python train.py --num_hidden_layers=10 --hidden_size=384 --n_experts=128 --experts_per_token=8 --d_expert=32 --d_shared_expert=0 --hidden_act="swiglu" --moe_layers=[2, 3, 4, 5, 6, 7, 8, 9] --router_score="softmax" --normalize_top_k=false --routed_scale=7.71 --balance_loss=0.0144 --balance_bias=false --router_noise=0.05 --router_cosine_scale=20.0 --init_std_router=0.0163 --lr_router=0.000432 --num_attention_heads=4 --num_key_value_heads=1 --head_dim=96 --vocab_size=50257 --norm="rmsnorm" --norm_place="pre" --norm_eps=1e-05 --positions="rope" --rope_theta=10000.0 --rope_fraction=1.0 --qk_norm=true --attn_scale=0.102 --tie_word_embeddings=false --parallel_block=false --init="normal" --init_std_qkv=0.0332 --init_std_o=0.0 --init_std_up=0.0332 --init_std_down=0.0 --optimizer="adamw" --learning_rate=0.000903 --beta1=0.9 --beta2=0.99 --weight_decay=0.28 --lr_head=0.0068 --warmup_steps=232 --schedule="wsd" --decay_fraction=1.0 --decay_shape="pow" --final_lr_fraction=0.02 --batch_tokens=[32768, 65536] --max_seq_len=1024 --doc_mask=false --train_tokens=329400000 --max_steps=6766 --dataset="wikipedia_en"
Below are experts of layer 2 (counted from 0) of a mixture-of-experts language model. Rows are named router (the router's row for the expert) and show model dimensions 192-383. Each number is 200 + 40 x the weight over its row's rms, rounded and kept within 0 to 999.
Before each expert's rows: a language model's description of what the expert responds to. This comes from a sample of Wikipedia text that the model never trained on.

# expert 21
Scientific word fragments. Mid-word pieces and small prepositions in biochemistry and technical prose, such as hydro-ly-tic, py-ru-vic, em-ulsifying, plus in, its, to.
router,219,149,226,256,191,146,203,239,223,174,203,159,166,189,142,208,186,226,225,173,178,234,173,147,218,161,110,142,229,271,237,235,129,148,112,179,197,213,155,243,221,192,140,197,211,189,241,285,128,191,164,221,216,172,240,214,76,179,230,216,171,215,217,203,167,196,187,228,226,211,264,177,214,205,239,159,188,291,234,215,180,225,233,226,193,256,146,195,219,175,266,233,114,234,179,172,173,231,159,238,87,200,243,225,143,262,144,204,180,195,242,192,222,146,246,199,130,164,236,186,262,169,157,201,266,177,165,200,179,222,216,197,190,166,254,243,188,207,243,130,193,216,213,107,129,218,286,160,90,186,136,164,230,174,168,165,224,202,203,214,201,260,141,154,92,218,149,167,227,147,126,190,192,195,163,209,226,151,167,235,174,259,181,154,152,238,222,178,229,257,208,194

# expert 40
Academic biography function words. Articles, prepositions and verbs in education passages of biographies, such as "the" University, degree "in", completed, received.
router,200,175,161,148,256,228,259,150,289,222,183,185,147,282,209,188,137,209,139,195,180,138,159,217,201,151,141,167,211,238,139,203,182,286,261,183,285,228,262,159,213,101,199,222,228,223,157,188,170,176,122,256,134,237,191,157,149,216,230,107,138,168,171,173,170,241,223,282,148,201,149,195,140,126,204,236,220,177,252,239,274,173,200,232,214,212,208,197,146,214,214,178,98,165,216,198,200,240,139,193,192,193,154,209,235,172,232,213,132,108,227,146,245,179,194,179,170,243,208,128,154,231,214,173,218,231,150,218,206,229,201,274,163,173,218,153,226,241,224,197,213,229,211,226,180,161,162,207,269,187,206,179,154,204,266,174,218,210,170,214,195,227,262,215,211,163,195,238,227,184,225,144,215,264,108,267,154,185,254,202,96,212,180,143,184,147,168,144,155,202,158,278

# expert 39
Possessive pronouns in narrative. Possessives and object pronouns in plot and biography narrative, such as his, its, their, him, my, before nouns like father, wife.
router,135,159,189,210,245,148,215,275,179,154,213,145,144,201,167,250,220,180,173,222,175,201,206,167,160,241,253,165,267,175,147,147,224,173,300,241,223,191,252,162,285,155,171,202,255,220,138,222,243,245,163,184,138,170,260,217,264,192,190,226,236,180,308,170,187,244,158,229,188,213,207,154,205,190,196,190,220,236,182,149,239,230,187,219,196,193,234,178,203,231,232,208,285,277,113,176,139,168,172,218,189,183,193,221,209,123,171,196,191,218,163,231,150,215,174,253,181,116,211,209,145,240,301,142,195,208,128,214,203,160,144,214,163,197,210,166,264,188,235,180,182,280,230,190,203,231,178,171,165,199,104,189,133,268,157,161,144,212,272,207,131,158,143,197,239,144,273,215,175,264,250,129,217,191,170,116,167,145,232,217,165,205,141,135,212,154,196,241,208,224,145,209

# expert 24
Music and wrestling. Words in articles on bands, songs, concerts and pro wrestling, such as music, member, singer, Championship, plus Japanese name pieces.
router,220,231,243,197,205,224,185,206,223,188,208,225,204,203,181,107,140,182,216,245,188,200,294,206,190,215,133,195,216,190,157,211,238,241,243,228,149,210,143,286,213,162,188,180,150,203,168,142,252,253,266,183,151,204,161,203,126,163,205,181,205,238,198,158,190,167,228,104,171,210,246,110,167,223,206,166,180,272,206,223,112,118,174,235,250,180,162,208,160,229,172,156,172,142,249,234,166,175,221,206,213,234,97,203,201,238,195,244,250,203,158,193,217,260,232,211,177,199,241,162,254,203,130,110,201,196,231,148,171,242,241,224,183,219,120,188,199,182,188,178,158,261,235,100,253,180,173,203,177,230,238,128,169,170,280,166,208,202,92,179,182,171,176,207,216,247,174,186,202,206,158,168,187,252,188,160,203,232,224,300,217,137,186,252,262,238,197,201,285,208,129,190

# expert 25
Word endings and infinitive to. Word-final suffixes like -ly and -ially in adverbs (richly, warmly, vividly), the infinitive "to", line breaks, and fragments of foreign names.
router,208,141,226,154,204,221,166,238,291,197,158,240,201,220,202,225,203,191,239,252,229,233,130,180,169,187,294,199,330,219,201,229,177,192,250,190,185,218,203,207,187,233,189,205,103,166,189,177,225,246,174,166,88,254,194,222,252,118,222,180,168,201,230,227,236,276,209,178,201,281,186,131,193,177,185,159,186,154,182,227,224,272,212,164,129,167,161,209,195,191,195,212,172,157,274,146,225,127,165,249,176,119,175,250,174,217,125,173,149,187,209,156,207,155,140,217,177,216,274,150,235,231,180,197,219,227,224,163,164,217,277,149,253,222,172,138,99,285,175,236,225,260,260,206,198,226,187,171,186,226,201,178,174,218,232,234,172,235,219,164,169,205,191,203,209,283,203,185,147,218,228,183,178,208,289,111,183,277,165,237,254,177,224,165,213,190,211,193,218,248,153,226

# expert 19
Thousands comma numbers. Number pieces ending in a thousands comma in election and statistics tables (30, 21, 25), plus table pipes and the article "a".
router,195,207,190,217,167,242,192,185,205,259,165,143,162,255,207,246,255,222,185,210,210,223,152,127,209,166,167,256,226,244,127,187,212,151,263,187,289,276,164,199,170,256,176,212,174,163,216,139,184,211,202,299,185,164,213,212,233,193,153,259,177,119,266,163,115,222,152,233,189,149,256,160,180,267,212,202,180,211,228,268,210,125,144,181,165,239,172,68,255,261,193,259,229,178,195,218,234,191,105,208,134,123,239,190,228,235,180,195,201,229,237,236,216,129,206,178,255,186,111,218,188,193,241,255,235,209,106,181,188,169,145,196,210,218,193,179,92,141,248,207,255,221,213,182,203,220,169,184,212,254,224,263,184,208,196,243,258,191,198,236,217,277,243,182,268,128,207,135,222,226,214,158,193,256,183,219,199,208,174,132,165,213,175,179,183,207,219,190,209,190,197,135

# expert 56
Biology taxonomy text. Words in species and genus descriptions, taxobox labels like Family:, Binomial, al., mm, and verbs like found or feed.
router,253,152,191,222,186,163,216,177,241,187,143,181,155,185,197,187,202,145,268,165,209,213,141,266,224,173,177,160,213,237,243,180,171,166,175,148,153,165,133,199,229,259,208,221,174,169,241,199,166,167,186,164,258,219,176,252,202,171,244,156,172,197,266,222,216,215,184,241,189,127,210,254,239,247,212,136,158,230,275,194,198,194,237,264,297,273,244,228,213,188,252,182,145,260,259,301,184,161,160,215,166,200,231,227,192,179,216,170,222,166,231,203,176,149,167,149,130,195,133,173,194,197,239,255,164,146,225,235,173,205,158,186,98,130,243,177,213,196,280,117,153,237,218,175,205,131,202,219,105,269,236,181,198,161,256,206,261,181,152,200,170,204,80,191,130,162,211,145,257,187,182,171,202,219,164,196,193,143,222,181,218,220,214,154,199,264,228,232,168,108,194,227

# expert 4
Domain adjectives and nouns. Adjectives and nouns naming a sphere of activity before a noun, such as political, military, recreational, concerts, education.
router,198,200,133,184,253,185,213,247,158,245,217,220,177,160,167,231,249,255,89,139,225,171,114,120,145,235,220,176,228,260,218,201,246,212,293,231,202,233,180,185,148,228,148,141,201,222,193,199,232,234,210,255,233,222,157,216,152,165,242,156,145,177,261,185,175,116,274,204,238,201,208,286,269,224,179,214,215,211,225,238,220,187,210,198,246,192,162,232,213,160,181,233,205,251,272,216,193,155,221,235,233,138,298,152,208,226,186,197,222,192,198,214,192,204,213,195,203,149,110,226,249,224,194,231,195,187,220,210,186,175,235,247,177,180,226,213,171,179,196,181,186,162,239,187,241,174,177,167,163,245,188,177,196,211,277,277,242,226,244,217,160,156,152,198,158,287,221,163,177,155,225,252,238,195,199,186,216,193,189,222,132,185,178,180,148,200,177,166,227,258,141,234

# expert 15
Name word pieces. Pieces inside proper names in history texts on Roman emperors, kings and centuries, such as Gal-erius, H-istria, Arch-chancellor.
router,174,217,164,209,185,200,212,262,188,203,191,202,197,191,218,189,233,228,197,184,232,243,136,144,108,235,184,220,220,141,198,193,196,252,303,189,180,165,205,240,262,187,228,217,194,181,206,185,199,181,167,247,217,182,207,229,161,220,198,141,214,218,180,203,225,180,217,182,254,145,192,206,258,273,187,321,202,167,268,281,184,220,252,198,295,186,165,259,211,233,231,257,170,231,222,240,193,200,236,189,189,129,266,173,193,187,114,176,203,220,210,253,175,237,194,173,242,143,136,261,244,156,240,179,223,168,172,256,237,199,199,244,193,158,157,159,188,177,149,184,159,194,237,163,188,269,189,187,120,208,235,221,123,205,129,165,185,231,207,123,230,250,155,253,199,213,164,152,282,220,194,197,213,173,237,144,201,143,197,180,182,244,116,182,199,239,216,212,129,146,207,216

# expert 31
Music works and sets. Nouns for musical works, performances and series after an article, such as concert, cantata, set, series, round, studio, conducted.
router,189,189,271,189,146,213,245,253,274,129,173,236,195,161,237,222,227,244,189,209,194,206,274,147,218,186,105,168,226,218,195,173,195,197,248,188,133,166,253,274,253,217,222,229,227,208,237,155,185,241,260,203,183,244,223,197,245,144,150,169,181,211,212,118,163,156,153,156,197,209,272,156,184,292,228,197,194,254,168,169,170,145,236,212,261,198,149,257,180,197,193,170,184,206,232,261,205,181,158,209,178,188,143,217,160,193,167,251,191,196,195,149,275,237,141,195,203,202,217,157,194,112,150,118,214,179,192,147,202,235,256,251,189,291,175,166,115,211,200,177,192,225,243,210,282,263,199,180,249,240,257,179,120,162,163,215,190,230,244,118,227,144,150,214,214,172,173,151,184,137,167,221,203,252,230,205,204,200,153,174,147,203,181,224,174,238,241,246,206,223,166,213

# expert 8
Table row breaks. Line breaks closing rows of pipe tables, plus prepositions and articles (a, of, at) inside sports schedules and results lists.
router,167,158,247,263,243,190,187,200,305,192,183,149,123,230,144,172,250,143,170,228,170,221,220,147,236,139,250,241,215,237,210,163,244,217,195,193,147,169,187,224,192,209,169,229,117,186,225,188,181,209,252,187,194,186,219,190,190,219,204,250,214,227,219,138,204,220,249,200,235,224,193,171,208,229,139,152,175,254,239,182,176,186,193,275,133,204,219,177,246,243,198,264,163,202,192,173,195,202,207,264,190,169,143,211,156,182,159,109,151,169,203,246,232,198,160,193,210,195,275,239,210,201,243,206,230,215,199,212,236,165,208,278,232,158,191,181,173,129,173,184,260,214,153,244,173,158,233,168,227,239,179,249,132,146,190,227,195,235,229,192,264,247,106,218,203,215,196,196,142,275,237,183,136,194,247,219,171,195,195,191,196,241,225,172,191,195,204,202,229,188,216,153

# expert 34
Infobox field labels. Infobox field labels and line breaks, plus army and empire names in military and geography pages, such as Province:, Army, British.
router,193,170,198,236,162,302,226,264,233,196,181,184,208,236,199,257,267,260,221,190,189,236,212,215,217,164,154,140,297,226,224,195,162,164,200,157,210,169,200,226,165,167,147,207,173,187,214,169,185,202,249,308,161,210,302,171,282,217,198,235,187,209,195,148,190,232,209,183,252,217,151,174,181,206,200,209,223,232,227,277,207,174,196,226,220,201,266,207,258,183,219,225,241,181,198,208,183,135,216,230,162,150,152,235,212,161,171,169,243,191,222,201,177,175,198,263,216,169,182,197,230,178,191,216,244,185,109,153,291,236,186,170,203,152,188,209,116,174,145,195,207,203,240,173,190,155,275,142,209,174,121,134,140,168,201,189,201,258,249,214,217,304,148,176,141,163,218,176,180,160,238,226,195,185,170,190,211,202,193,226,151,255,261,203,206,201,157,204,243,185,221,234

# expert 58
Table values and conjunctions. Numbers, durations and names inside sports or music tables, plus and, of, which in running text, such as 4:00, Jürgen, narrower.
router,177,162,173,173,132,231,166,227,214,249,192,238,164,286,235,186,242,229,225,166,153,143,236,211,132,172,157,255,222,239,176,165,221,244,210,166,141,244,221,187,202,243,246,175,247,172,222,226,192,243,137,231,168,215,232,143,154,157,224,189,202,180,274,134,193,183,213,213,211,271,237,160,256,198,131,139,229,261,173,224,215,196,175,216,195,167,263,255,181,157,198,256,188,126,211,208,132,244,208,246,185,125,212,242,204,212,117,240,242,190,253,197,169,228,205,181,136,206,252,235,233,223,297,210,239,174,145,169,230,205,225,191,244,212,206,165,194,154,150,189,191,130,218,160,192,239,183,209,113,240,225,189,148,147,250,231,202,194,218,191,166,253,216,157,210,244,174,209,184,163,265,179,127,162,160,185,153,262,197,147,152,177,249,176,185,184,140,209,230,212,199,160

# expert 42
Table header cells. Column headers and cells in tables such as election results and runways, like Length, ±%, Turnout, Scientific; also the after prepositions.
router,203,203,189,192,187,102,117,172,195,180,166,253,203,181,185,285,129,235,192,221,267,232,191,136,171,206,197,226,176,217,230,182,231,246,302,145,226,249,161,201,169,270,233,211,151,148,174,189,245,211,237,189,228,158,273,196,222,241,192,188,171,145,253,215,167,273,241,194,214,182,182,180,207,161,183,192,196,157,265,217,151,237,172,182,272,144,277,216,225,211,210,168,162,200,141,156,184,237,182,238,258,161,174,174,150,159,174,206,198,206,272,165,229,224,132,166,212,220,199,240,193,176,186,201,246,228,238,192,281,137,237,186,196,228,240,305,214,206,179,176,210,212,197,211,266,202,153,241,179,158,226,256,180,163,123,237,210,219,218,139,271,273,193,213,201,205,154,197,189,288,214,175,261,225,134,211,189,255,188,200,203,190,149,161,185,177,203,245,199,174,295,241

# expert 43
Football match vocabulary. Match and league words in football and team-sport reports, such as friendly, draw, appearance, away, league, match, Apps, 1–0 scores.
router,145,238,184,255,213,182,118,187,167,198,237,172,163,215,228,247,157,270,157,179,238,154,244,229,220,113,226,159,202,206,228,180,185,228,133,235,164,231,184,203,211,128,311,273,152,237,144,216,181,218,186,198,268,188,234,146,244,220,122,208,209,188,187,257,196,166,295,231,212,256,176,204,136,177,137,230,143,169,208,186,160,148,182,214,193,142,146,186,192,190,248,213,230,131,203,167,241,223,198,203,237,189,248,95,195,218,280,186,228,184,126,254,231,246,142,173,213,166,160,181,246,193,167,241,108,193,158,205,167,233,187,187,223,246,273,183,166,181,195,212,238,193,251,255,210,187,211,165,129,220,288,222,152,257,182,188,193,189,143,213,200,218,160,201,187,198,158,202,232,161,173,248,221,204,218,183,205,238,189,176,173,244,107,226,244,184,215,210,213,236,185,234

# expert 59
Route tables and coordinates. Separators and symbols in highway junction tables, coordinates and stats lists, such as = and – in 1.000 mi = 1.609 km, °N and semicolons.
router,167,203,186,176,233,159,144,232,193,213,134,191,194,163,163,197,218,194,193,196,215,197,213,173,172,224,223,262,212,217,157,126,136,157,279,123,216,181,140,203,155,149,214,295,197,235,213,228,145,168,207,176,152,184,240,169,167,204,126,239,144,187,279,183,177,225,209,251,216,135,216,178,172,247,149,173,186,149,215,258,259,234,165,234,145,214,175,237,209,195,195,263,219,226,221,213,141,144,185,186,111,208,192,224,151,238,167,184,190,234,263,241,131,154,212,146,188,178,261,228,157,194,143,237,179,215,158,193,183,256,230,234,225,189,203,150,169,129,164,228,195,198,204,193,184,150,253,277,197,202,175,290,166,218,221,210,225,179,268,215,146,233,252,177,170,160,158,191,207,237,167,194,202,195,183,263,212,203,242,270,148,153,235,173,214,275,252,242,229,184,249,205

# expert 2
Accreditation and governance by. Function words such as by, that, the and dashes or quotes after verbs like accredited or governed, mostly in school, education and public-body articles.
router,163,202,207,137,210,302,169,169,273,177,161,272,136,200,190,224,189,213,163,236,182,205,188,197,200,233,236,198,200,170,194,213,183,181,183,184,170,239,281,189,154,254,213,241,239,201,165,237,186,160,149,238,198,168,146,224,81,171,192,255,149,181,244,208,236,209,169,274,214,244,157,141,161,171,170,162,198,218,184,194,211,131,135,164,206,200,187,270,158,223,188,221,195,184,274,196,194,225,184,222,210,134,169,212,171,199,155,177,150,195,253,182,229,144,218,135,129,199,152,226,148,191,272,260,207,220,184,204,165,129,186,217,189,219,177,203,183,221,187,292,200,183,235,190,203,218,215,211,235,214,142,159,227,186,262,188,210,178,229,244,264,184,226,170,222,165,153,195,178,207,264,216,158,280,161,223,190,273,171,302,243,118,223,196,255,215,231,151,185,217,161,145

# expert 49
Pronouns in narration. Subject and object pronouns opening clauses in plots and biographies, especially sentence-initial "It", plus he, she, which, you, himself.
router,180,188,203,187,255,227,202,222,177,239,200,251,160,248,191,186,166,142,186,183,229,200,213,109,110,245,184,221,225,217,115,203,262,213,233,201,225,167,209,186,259,227,245,202,201,186,143,163,179,252,253,282,204,134,255,223,143,189,216,237,167,145,262,185,247,170,214,195,137,178,154,166,143,149,196,189,239,176,178,219,180,245,186,204,223,170,263,145,224,230,266,276,153,202,220,242,148,144,230,198,123,213,225,179,249,211,190,147,194,191,243,244,177,262,246,180,244,223,237,284,234,287,302,184,211,204,154,178,217,207,194,277,199,89,226,146,171,208,223,207,194,228,222,225,232,191,196,128,158,169,216,152,184,165,237,200,108,201,229,164,159,228,178,201,213,158,209,184,181,234,234,168,198,189,194,121,183,248,236,178,194,209,195,207,183,119,172,223,232,172,209,158

# expert 28
Tables and military names. Table pipes and opening words of military or national names in infoboxes and lists, such as People's, Navy, First, United.
router,219,180,211,173,299,185,204,273,178,163,216,199,206,187,267,201,195,200,178,218,150,231,164,232,241,171,219,179,110,249,254,189,188,226,254,186,197,186,178,177,173,240,148,204,185,212,251,221,299,274,164,210,162,281,211,251,231,158,215,194,181,172,290,135,166,244,189,208,181,197,187,155,240,239,215,177,292,247,140,226,158,197,193,239,171,231,204,226,245,204,202,202,200,230,178,175,111,208,218,94,174,149,183,239,197,202,186,103,249,237,226,138,147,223,179,152,189,219,240,201,197,207,300,208,293,187,207,209,207,246,222,244,156,169,214,257,242,189,187,168,204,202,238,223,219,167,234,192,275,212,204,103,148,168,175,183,229,211,223,218,129,193,197,283,205,149,195,196,208,224,198,190,179,347,236,210,222,220,151,216,171,214,151,180,207,163,139,244,131,176,216,271

# expert 48
Commas after numbers. Tokens ending in a comma, mainly numbers with commas as in 1, 2018, or 54,977, and words ending list items, like British,.
router,221,170,138,223,131,160,233,216,241,213,177,201,169,154,257,255,241,240,234,156,206,155,138,158,171,240,195,188,225,241,163,187,208,140,303,176,192,256,184,176,167,281,201,233,199,183,272,173,201,232,152,249,175,161,248,176,206,208,183,243,190,157,186,201,174,183,201,245,202,119,257,218,254,237,172,174,200,231,217,310,188,188,164,141,209,277,200,181,221,247,250,181,218,183,188,275,285,186,101,188,170,194,252,230,208,245,177,253,158,170,197,195,153,162,151,222,212,174,187,266,190,136,232,204,274,128,185,168,221,259,171,171,162,203,282,117,154,283,224,135,177,221,217,150,212,192,179,233,245,288,202,217,206,173,195,237,210,156,261,210,192,200,227,232,152,203,165,128,276,149,197,115,153,263,134,239,194,237,127,173,161,219,246,226,164,240,238,263,227,184,163,192

# expert 9
Quoting published reviews. Verbs introducing quotes from critics or publications, such as states:, wrote, saying, plus words about books and publishing like book, published, author.
router,189,237,233,131,188,152,240,185,176,209,179,190,230,147,202,275,160,244,139,180,201,115,217,227,175,215,162,229,189,154,200,169,210,233,283,172,240,227,206,260,195,206,263,197,286,182,157,186,183,195,168,181,188,241,224,228,143,124,261,211,138,199,278,232,178,235,196,144,291,139,199,244,241,240,206,119,206,241,171,219,165,277,175,147,156,132,183,162,241,225,224,204,197,176,148,192,167,196,197,191,135,175,197,192,258,282,178,232,217,212,197,215,156,145,180,180,234,225,186,163,246,154,169,204,233,214,185,176,226,202,209,210,243,185,253,240,210,236,223,242,201,216,203,206,186,229,209,177,234,234,243,209,240,167,176,233,158,260,256,139,104,218,231,243,144,220,179,290,239,229,231,194,168,233,237,155,155,158,157,117,248,216,218,158,228,239,180,192,172,130,171,165

# expert 16
Military-history infobox pieces. Section-starting = signs, name fragments and narrative verbs in articles on wars, battles and parties, such as =, set, led, World.
router,239,125,172,149,224,160,206,240,203,126,237,254,264,186,198,268,189,222,172,265,240,172,178,191,204,204,265,211,208,180,204,136,271,252,205,241,214,166,157,182,209,175,182,264,211,204,191,183,297,240,168,196,179,197,151,122,219,202,224,213,187,192,172,267,227,184,165,160,218,146,255,190,210,234,216,186,202,217,228,201,198,162,192,249,223,233,229,230,164,238,144,168,201,249,289,192,223,224,177,169,169,202,248,253,168,151,122,195,116,184,216,224,153,261,237,121,221,208,259,149,284,192,154,222,209,177,275,183,198,213,170,237,181,233,295,278,220,170,190,179,176,180,164,180,191,155,159,202,284,162,175,181,204,203,256,135,188,195,197,199,132,186,174,234,152,209,178,136,204,226,154,196,121,204,148,145,201,206,160,180,194,209,202,186,183,184,142,175,76,194,166,249

# expert 7
Genre and category nouns. Nouns after an article naming a genre or field in music, film and sports text, such as crime, action, Court, guitar, Length.
router,167,276,210,141,170,205,253,180,174,167,196,227,288,191,179,200,198,192,285,214,229,239,261,202,196,241,184,197,188,208,107,245,202,204,244,153,164,242,199,240,171,211,132,169,244,161,146,195,177,206,163,261,260,222,244,219,212,199,217,200,164,223,166,129,161,154,216,152,211,154,239,198,212,223,194,168,177,178,166,225,196,144,242,214,267,155,163,129,178,204,167,171,203,206,209,168,169,163,249,214,182,136,176,167,238,229,197,256,252,263,146,223,231,214,200,216,232,192,191,206,184,99,153,156,251,186,235,125,79,206,261,246,235,193,139,190,196,209,131,186,162,185,210,203,254,245,132,177,199,151,144,181,192,230,273,224,129,186,251,167,216,201,154,238,257,217,162,240,146,243,172,191,197,203,155,187,234,239,223,161,259,257,229,225,220,259,139,180,260,247,115,197

# expert 1
Sports biography headers. Section markers like "==See" and "=" headings after athlete bios, plus sport words like track, club, coach, footballer, 0–0 scores.
router,237,169,209,276,216,247,170,159,232,240,254,202,240,302,130,239,224,248,226,242,242,209,206,157,245,161,197,167,176,139,136,277,224,167,192,178,251,255,224,188,198,212,214,188,227,158,181,185,209,235,204,192,229,154,274,219,204,268,142,156,190,193,131,222,121,163,262,187,189,278,137,176,239,219,188,188,149,101,277,263,170,160,140,219,154,172,154,173,186,182,224,203,211,200,180,180,181,243,169,281,230,209,91,219,215,188,208,249,211,157,203,228,142,167,213,176,226,151,159,181,210,265,197,154,142,197,173,179,157,180,247,195,328,119,254,194,192,183,202,176,237,270,214,156,236,204,189,190,245,183,210,209,177,175,176,225,244,208,229,213,124,198,204,235,212,175,173,197,241,291,185,220,222,289,207,247,253,182,223,176,203,176,166,157,220,115,208,152,223,159,116,280